config.yaml
activation: "gelu"
balance_loss: 0.000279
n_kv_head: 8
positions: "learned"
weight_decay: 0.3
batch_tokens: 262144
Below are experts of layer 6 (counted from 0) of a mixture-of-experts language model. Rows are named router (the router's row for the expert), up (a neuron's input weights, with its number) and show model dimensions 192-255. Each number is 200 + 20 x the weight over its row's rms, rounded and kept within 0 to 999.
Before each expert's rows: "comes after" lists some tokens at least twice as common just before its tokens as in all text. This comes from a sample of Wikipedia text that the model never trained on. Tokens count by the router's weight.

# expert 6
comes after: "=", "  ", "-", " =", " 0", ")"
router,202,233,159,206,190,191,193,200,183,217,206,207,206,190,237,188,206,198,243,171,231,175,203,195,227,176,218,166,233,200,237,209,190,176,217,221,178,192,207,157,211,237,213,191,196,238,197,192,215,228,176,208,174,192,188,211,186,208,172,191,234,195,210,172
up0,194,198,188,209,178,186,238,181,157,242,177,177,206,204,207,211,184,198,170,196,209,207,188,182,197,221,183,235,179,213,193,232,191,202,198,197,207,207,195,214,180,223,165,189,216,231,158,191,237,196,205,192,197,210,219,202,200,187,204,198,187,227,203,202
up1,203,178,181,215,205,199,232,239,214,215,214,210,190,214,203,183,203,193,209,233,194,178,191,186,178,194,181,180,203,198,193,190,200,205,217,221,215,191,209,201,223,208,198,229,194,184,197,197,215,190,195,217,196,238,216,233,192,175,164,204,177,202,229,195
up2,214,177,193,233,202,211,187,219,213,194,172,193,208,165,197,186,180,191,223,188,188,163,205,195,205,253,226,191,230,221,204,206,184,190,190,197,195,178,175,214,192,182,209,189,229,187,193,225,217,233,216,146,206,169,234,188,193,219,216,221,191,202,223,217
up3,175,175,231,209,207,209,200,204,229,204,219,192,205,182,233,195,185,191,214,199,218,224,231,212,202,229,171,216,217,181,190,182,221,200,164,211,206,215,213,171,227,196,210,176,181,197,205,176,188,213,183,199,197,197,212,237,192,203,201,187,214,189,226,186
up4,198,197,215,196,166,229,201,205,216,171,200,225,193,200,204,179,185,194,188,195,218,207,194,199,213,209,221,156,188,200,223,197,173,170,184,193,193,199,213,164,192,174,193,165,203,209,228,236,194,220,174,211,219,200,208,206,198,218,189,177,179,213,204,191
up5,197,178,195,184,212,221,235,190,204,208,168,231,203,223,196,209,214,204,177,214,201,195,205,182,230,201,175,189,235,191,158,191,218,194,213,205,124,216,213,212,198,220,215,207,206,197,205,190,212,231,185,214,203,221,205,202,233,163,206,229,188,235,202,203
up6,213,209,166,223,219,215,194,192,211,217,194,190,221,206,229,217,219,185,199,184,163,179,227,191,194,176,193,199,201,204,180,180,170,193,185,220,178,219,181,177,208,234,208,168,207,203,240,198,183,189,200,209,218,212,197,227,199,159,205,224,180,206,232,216

# expert 1
comes after: "-", "–", ":", "|", "19", ";"
router,195,219,183,188,195,207,181,202,182,220,217,222,203,158,211,176,213,237,206,185,194,174,222,149,184,180,211,216,221,187,210,170,218,208,222,235,155,173,188,182,215,199,206,194,178,197,204,206,203,198,225,221,165,180,192,172,206,225,157,170,204,216,179,204
up0,179,209,198,165,217,204,184,221,183,213,178,216,225,204,202,224,191,197,169,166,204,192,190,187,214,209,209,211,235,183,169,185,210,204,179,231,214,223,181,192,195,206,233,224,188,192,230,199,172,210,195,227,206,197,213,187,173,208,180,211,228,193,209,197
up1,185,220,178,199,219,238,213,195,188,203,209,219,221,174,215,201,160,214,224,200,172,178,191,193,182,195,196,212,207,171,179,216,183,205,182,175,233,187,168,228,231,226,211,171,193,216,219,201,191,194,214,218,200,205,204,201,210,171,197,210,210,171,196,229
up2,227,225,183,203,192,200,191,174,183,195,205,222,203,214,185,223,206,218,220,219,203,155,206,188,182,173,178,211,205,196,214,202,188,185,190,182,188,161,199,224,214,196,231,212,195,201,185,180,193,194,187,223,203,220,172,211,194,242,188,208,229,212,197,185
up3,191,190,177,185,213,201,230,206,185,174,188,211,186,200,190,214,193,198,199,217,238,189,200,188,218,210,221,204,203,196,184,231,203,218,175,220,175,207,196,185,210,182,202,174,228,178,215,193,173,234,213,197,230,174,233,217,227,202,184,209,203,197,194,239
up4,214,232,178,178,204,221,194,190,239,194,206,252,184,190,227,208,185,221,185,181,201,176,229,202,168,185,222,220,222,192,182,197,214,168,249,162,208,181,186,181,164,188,200,181,229,212,222,175,195,196,189,233,205,169,209,191,195,237,149,220,192,226,202,178
up5,209,163,178,204,154,239,193,202,204,194,189,207,190,183,210,229,199,199,185,194,227,169,196,201,216,168,182,187,187,204,214,194,199,214,213,203,177,195,224,220,189,211,181,194,183,182,157,185,199,206,194,201,197,181,229,205,187,220,188,178,213,209,191,216
up6,200,150,210,215,199,203,201,211,209,215,177,215,213,208,190,209,171,218,193,192,213,209,222,164,188,217,185,211,212,232,212,192,198,180,233,213,217,176,154,160,199,226,195,240,211,174,229,164,192,208,190,187,214,167,192,201,220,212,172,228,213,180,209,197

# expert 11
comes after: " |", " (", ";", ":", " \"", "{"
router,194,191,221,190,220,205,177,192,153,219,221,185,204,186,243,209,225,216,207,181,222,194,209,185,207,210,195,172,223,194,227,159,202,186,185,195,210,195,212,183,201,217,197,182,205,211,198,202,189,206,199,204,188,174,215,198,229,210,190,195,208,190,224,204
up0,232,190,195,180,157,197,175,208,219,174,194,194,232,210,228,192,203,189,178,183,205,190,197,206,196,175,161,213,226,184,196,197,186,202,182,197,158,173,216,220,169,178,208,234,196,173,209,246,215,236,187,208,209,207,175,192,214,193,193,197,172,208,205,190
up1,216,213,185,206,216,179,240,156,157,199,192,164,210,183,207,228,208,195,177,203,220,239,230,179,246,208,212,202,202,193,182,165,205,216,192,190,192,203,203,177,177,197,198,233,218,241,221,188,214,213,203,219,170,216,223,241,215,199,195,204,196,209,225,177
up2,185,190,172,173,184,208,168,192,186,219,203,197,132,200,201,186,210,212,168,224,164,153,198,218,208,186,221,228,211,154,181,183,189,216,193,188,203,198,216,207,165,207,209,178,195,223,234,209,226,195,180,214,194,188,240,224,208,170,181,191,194,237,183,197
up3,215,185,197,189,205,190,203,211,196,187,191,196,216,193,210,200,176,189,195,234,210,191,201,209,239,229,227,203,209,203,211,210,181,168,226,227,192,178,213,196,197,216,168,206,175,190,201,206,199,198,242,198,167,199,185,220,227,192,199,226,178,236,225,187
up4,207,179,205,206,191,198,227,169,167,193,175,209,176,194,218,191,183,236,179,183,237,206,212,202,207,235,251,183,183,204,187,195,178,195,193,215,195,216,234,182,219,184,177,210,188,214,221,169,184,230,245,183,185,187,181,172,189,190,180,219,220,188,216,179
up5,210,180,190,202,161,208,171,135,166,179,237,238,173,249,235,193,214,230,219,233,183,216,184,208,180,218,191,205,250,190,189,181,208,175,198,210,182,189,190,205,181,226,234,181,215,201,184,201,195,186,182,242,202,198,221,188,224,201,194,198,200,178,202,208
up6,228,158,216,222,169,181,191,202,205,194,191,232,187,196,191,186,160,192,174,213,160,205,205,218,201,177,220,172,186,186,204,225,228,187,209,227,223,194,222,203,203,209,186,186,200,173,229,211,182,203,159,178,182,168,201,206,231,195,204,202,191,214,197,192

# expert 2
comes after: "\n", "\n\n", ")", "  ", " 1", " 2"
router,203,191,148,212,183,171,197,200,169,227,189,199,197,211,238,208,184,224,171,183,193,220,225,187,196,172,186,142,246,191,205,198,203,220,179,212,198,225,196,163,183,214,185,206,225,185,223,195,171,192,206,222,176,215,247,212,201,255,186,230,193,209,201,203
up0,169,189,212,187,197,206,221,164,203,239,175,141,212,200,235,235,171,212,184,204,187,202,197,205,234,237,196,229,180,191,200,209,189,203,204,197,126,187,229,159,181,166,235,183,217,157,192,214,194,225,211,202,186,222,193,169,180,205,218,172,190,162,180,171
up1,197,217,229,198,187,239,206,198,213,174,216,207,219,171,210,173,225,180,189,177,186,210,185,232,216,185,230,180,182,226,189,215,180,237,186,205,188,203,209,191,195,199,198,187,208,221,198,204,186,190,265,210,214,173,206,182,194,188,209,191,183,189,200,176
up2,209,187,186,199,192,200,161,169,152,186,169,198,205,214,203,199,266,206,193,213,185,226,202,218,210,150,204,239,187,198,223,214,193,198,193,219,194,201,213,191,192,169,204,227,225,194,200,207,203,208,209,214,217,208,203,185,177,201,188,196,188,201,190,199
up3,183,216,218,194,214,202,213,201,202,209,217,196,197,223,231,236,188,197,198,198,228,219,236,217,185,182,173,228,218,203,205,176,173,171,194,196,207,219,217,192,203,211,182,209,171,174,223,207,187,184,206,212,203,208,223,191,196,163,157,195,200,154,186,204
up4,179,176,179,196,201,185,179,211,197,206,221,184,207,190,203,218,199,181,195,185,224,207,211,192,218,205,244,183,206,202,213,225,227,160,198,212,212,188,220,212,212,157,185,201,228,166,214,220,186,255,222,202,172,198,219,212,199,180,205,196,190,187,211,140
up5,174,209,189,212,183,203,185,170,204,201,210,205,234,203,204,194,196,188,213,241,198,207,216,186,177,237,206,169,190,191,202,188,154,196,195,218,235,217,164,176,208,194,200,227,182,189,231,223,233,200,188,199,204,232,172,228,196,213,190,201,230,202,165,162
up6,199,204,174,231,190,213,210,218,233,237,199,204,194,159,175,227,208,206,184,182,221,226,222,196,238,217,219,214,190,190,243,185,204,187,246,209,190,200,206,232,230,197,215,187,184,227,200,204,192,188,162,184,205,180,176,209,192,198,214,186,219,205,242,187

# expert 8
comes after: " the", " a", " was", " to", " in", " his"
router,181,164,194,208,197,182,190,211,177,213,208,199,190,213,223,193,197,219,228,214,174,205,205,168,195,187,215,199,238,195,203,178,182,182,185,227,184,196,208,172,196,221,202,188,207,200,212,214,183,232,213,237,185,220,170,195,186,197,182,190,197,224,206,175
up0,211,232,206,203,195,192,175,194,189,169,207,219,174,167,194,193,209,198,221,209,188,184,247,191,253,170,207,225,166,214,224,174,214,213,216,193,236,210,184,187,215,190,186,227,202,184,230,203,163,169,225,251,159,195,190,210,181,186,222,214,217,230,232,227
up1,204,212,193,221,200,202,196,197,192,175,172,211,203,166,191,181,198,197,219,188,205,200,224,214,202,193,216,196,195,232,215,204,210,200,265,205,203,181,183,198,181,206,201,207,193,236,196,172,209,228,197,196,207,192,197,202,213,225,195,210,179,183,213,206
up2,197,168,205,201,162,202,206,222,180,176,185,204,197,191,206,185,234,228,193,210,202,208,206,186,204,214,222,187,226,193,194,196,180,226,169,143,191,243,220,213,220,220,183,178,212,191,185,208,191,195,221,215,215,178,221,232,236,202,176,214,221,217,231,207
up3,207,173,209,189,202,211,168,190,182,187,200,199,219,197,208,189,184,192,211,175,180,185,198,176,228,211,194,193,213,208,201,200,192,185,214,198,209,211,210,186,170,200,187,200,209,208,210,219,213,243,228,195,224,183,214,202,177,189,200,228,191,211,237,198
up4,194,204,221,214,213,209,184,206,210,202,219,224,186,237,213,179,177,196,181,220,221,204,164,193,242,199,229,234,188,200,189,207,175,216,232,201,196,196,190,161,191,205,218,179,176,182,208,208,197,179,179,245,214,169,186,238,195,193,167,196,164,235,181,193
up5,221,204,203,213,223,218,154,218,216,217,170,235,216,259,206,146,231,187,214,218,177,201,202,198,171,209,191,192,228,201,193,171,188,220,181,210,176,181,216,189,210,235,204,193,236,173,161,245,175,185,189,189,188,215,207,204,187,188,193,226,219,216,204,199
up6,191,207,191,227,205,251,185,178,202,195,175,206,175,217,217,195,205,241,158,197,192,195,212,207,190,225,192,213,173,221,206,192,161,222,207,223,192,193,209,216,174,181,207,193,193,189,215,235,185,190,179,219,242,206,212,188,224,209,185,215,184,239,219,221

# expert 7
comes after: " |", "|", " the", ")", "_", "^"
router,182,186,179,233,228,208,200,194,189,178,188,203,194,182,213,193,177,218,215,166,185,192,208,196,218,163,196,186,201,204,240,230,205,203,182,189,169,179,176,187,188,179,209,222,205,166,201,216,163,240,229,208,190,212,183,157,212,236,175,198,202,224,209,231
up0,214,154,200,211,217,180,164,209,196,188,202,183,222,220,231,214,209,223,213,198,196,183,197,191,208,170,207,197,211,201,205,206,204,192,208,223,195,226,177,170,223,184,228,213,212,139,195,185,180,223,205,212,219,170,212,213,210,236,183,208,181,186,220,198
up1,190,177,204,214,187,208,205,216,218,202,185,232,211,226,197,203,214,192,219,197,214,181,245,213,221,222,214,184,193,210,196,188,208,219,187,213,141,222,205,190,208,192,215,193,186,192,191,206,179,187,227,234,196,218,177,198,201,217,220,186,227,176,215,203
up2,167,167,200,245,149,215,172,201,204,179,185,209,177,170,202,223,178,221,202,190,176,210,215,188,222,169,214,213,220,206,213,205,202,208,244,211,197,204,208,196,233,198,208,169,215,202,196,184,207,202,220,210,171,200,186,161,202,184,199,148,198,205,184,169
up3,212,166,205,183,214,239,201,185,172,211,195,197,194,217,218,224,183,180,190,213,219,192,187,170,241,249,165,205,193,188,189,193,208,196,203,217,174,223,183,194,216,221,172,205,169,225,219,230,183,186,204,195,185,175,197,200,205,215,190,186,225,212,245,208
up4,176,177,217,216,186,211,172,211,218,210,202,200,160,162,189,170,204,206,206,220,210,196,219,222,227,186,202,205,212,217,229,229,166,199,205,222,168,195,179,202,193,238,228,197,199,205,195,204,216,208,217,211,206,171,204,186,206,179,197,175,171,179,205,199
up5,211,188,194,207,214,231,193,165,162,193,177,181,185,195,211,197,236,235,195,209,213,203,201,213,199,197,208,181,223,184,206,199,181,182,206,183,222,194,164,161,219,191,223,187,242,213,196,190,196,204,223,211,194,180,193,175,230,181,183,169,217,222,226,198
up6,200,166,185,169,168,219,185,209,171,196,186,198,191,227,200,227,226,203,207,172,215,204,221,190,203,222,219,178,188,206,186,182,216,181,188,212,214,166,208,184,197,204,166,225,214,237,188,164,183,207,189,211,204,181,234,218,214,154,175,209,215,189,224,212